From a checkpoint of a small mixture-of-experts model trained on Wikipedia: width 320, 42.5M parameters.
Below are experts of layer 8 (counted from 0) of a mixture-of-experts language model. Rows are named router (the router's row for the expert) and show model dimensions 160-191. Each number is 128 + 24 x the weight over its row's rms, rounded and kept within 0 to 255. Numbers have three digits each.
Before each expert's rows: "gets" lists some tokens that make up at least twice as much of what it gets as of all text. This comes from a sample of Wikipedia text that the model never trained on. Tokens count by the router's weight.

# expert 9
gets: " B", " M", " m", " P", " N", " D"
router:117165130150110085082170111117149110120131113168150185145137111147138104120143098114158119106092

# expert 14
gets: " | ", " ", ", ", "| ", "–", "; "
router:069112160175127152148137106111157145170129153144162116111134119121100121128133075124161092104077

# expert 7
gets: " and", " to", ",", ")", ", and", " was"
router:145144160125114072092148142143159166127111145134133122121129122156144116134156122146145158095148

# expert 11
gets: " (", "-", "–", "/", " \"", " E"
router:091143131139106110100156131170146114151110083135174172138084103141120146163150125122148117109123

# expert 0
gets: ".", " |", " |  |", "am", "ad", "id"
router:169148149137125120112135090130124127106183129167139140113089171139144102134159108122133140081101

# expert 15
gets: "\n", "\n\n", " s", " S", "a", "i"
router:135143143174090120144126096150120116160126104117194120096109136123114145155091149140129124104154

# expert 4
gets: "1", "2", "3", "4", "6", "5"
router:082160093131112129131175112137113127106154108143202173132094157138163113153168144113153132135115

# expert 12
gets: ",", " of", " the", " |", "-", " of the"
router:126165154171116109109156122144141114129149111172126159101098102154117113151116145165138136122134

# expert 10
gets: "\n\n", " | ", " |", "0", "==", "==="
router:129151121135091092143186134134141155065127137115172178076133155122103085139114142139122127131095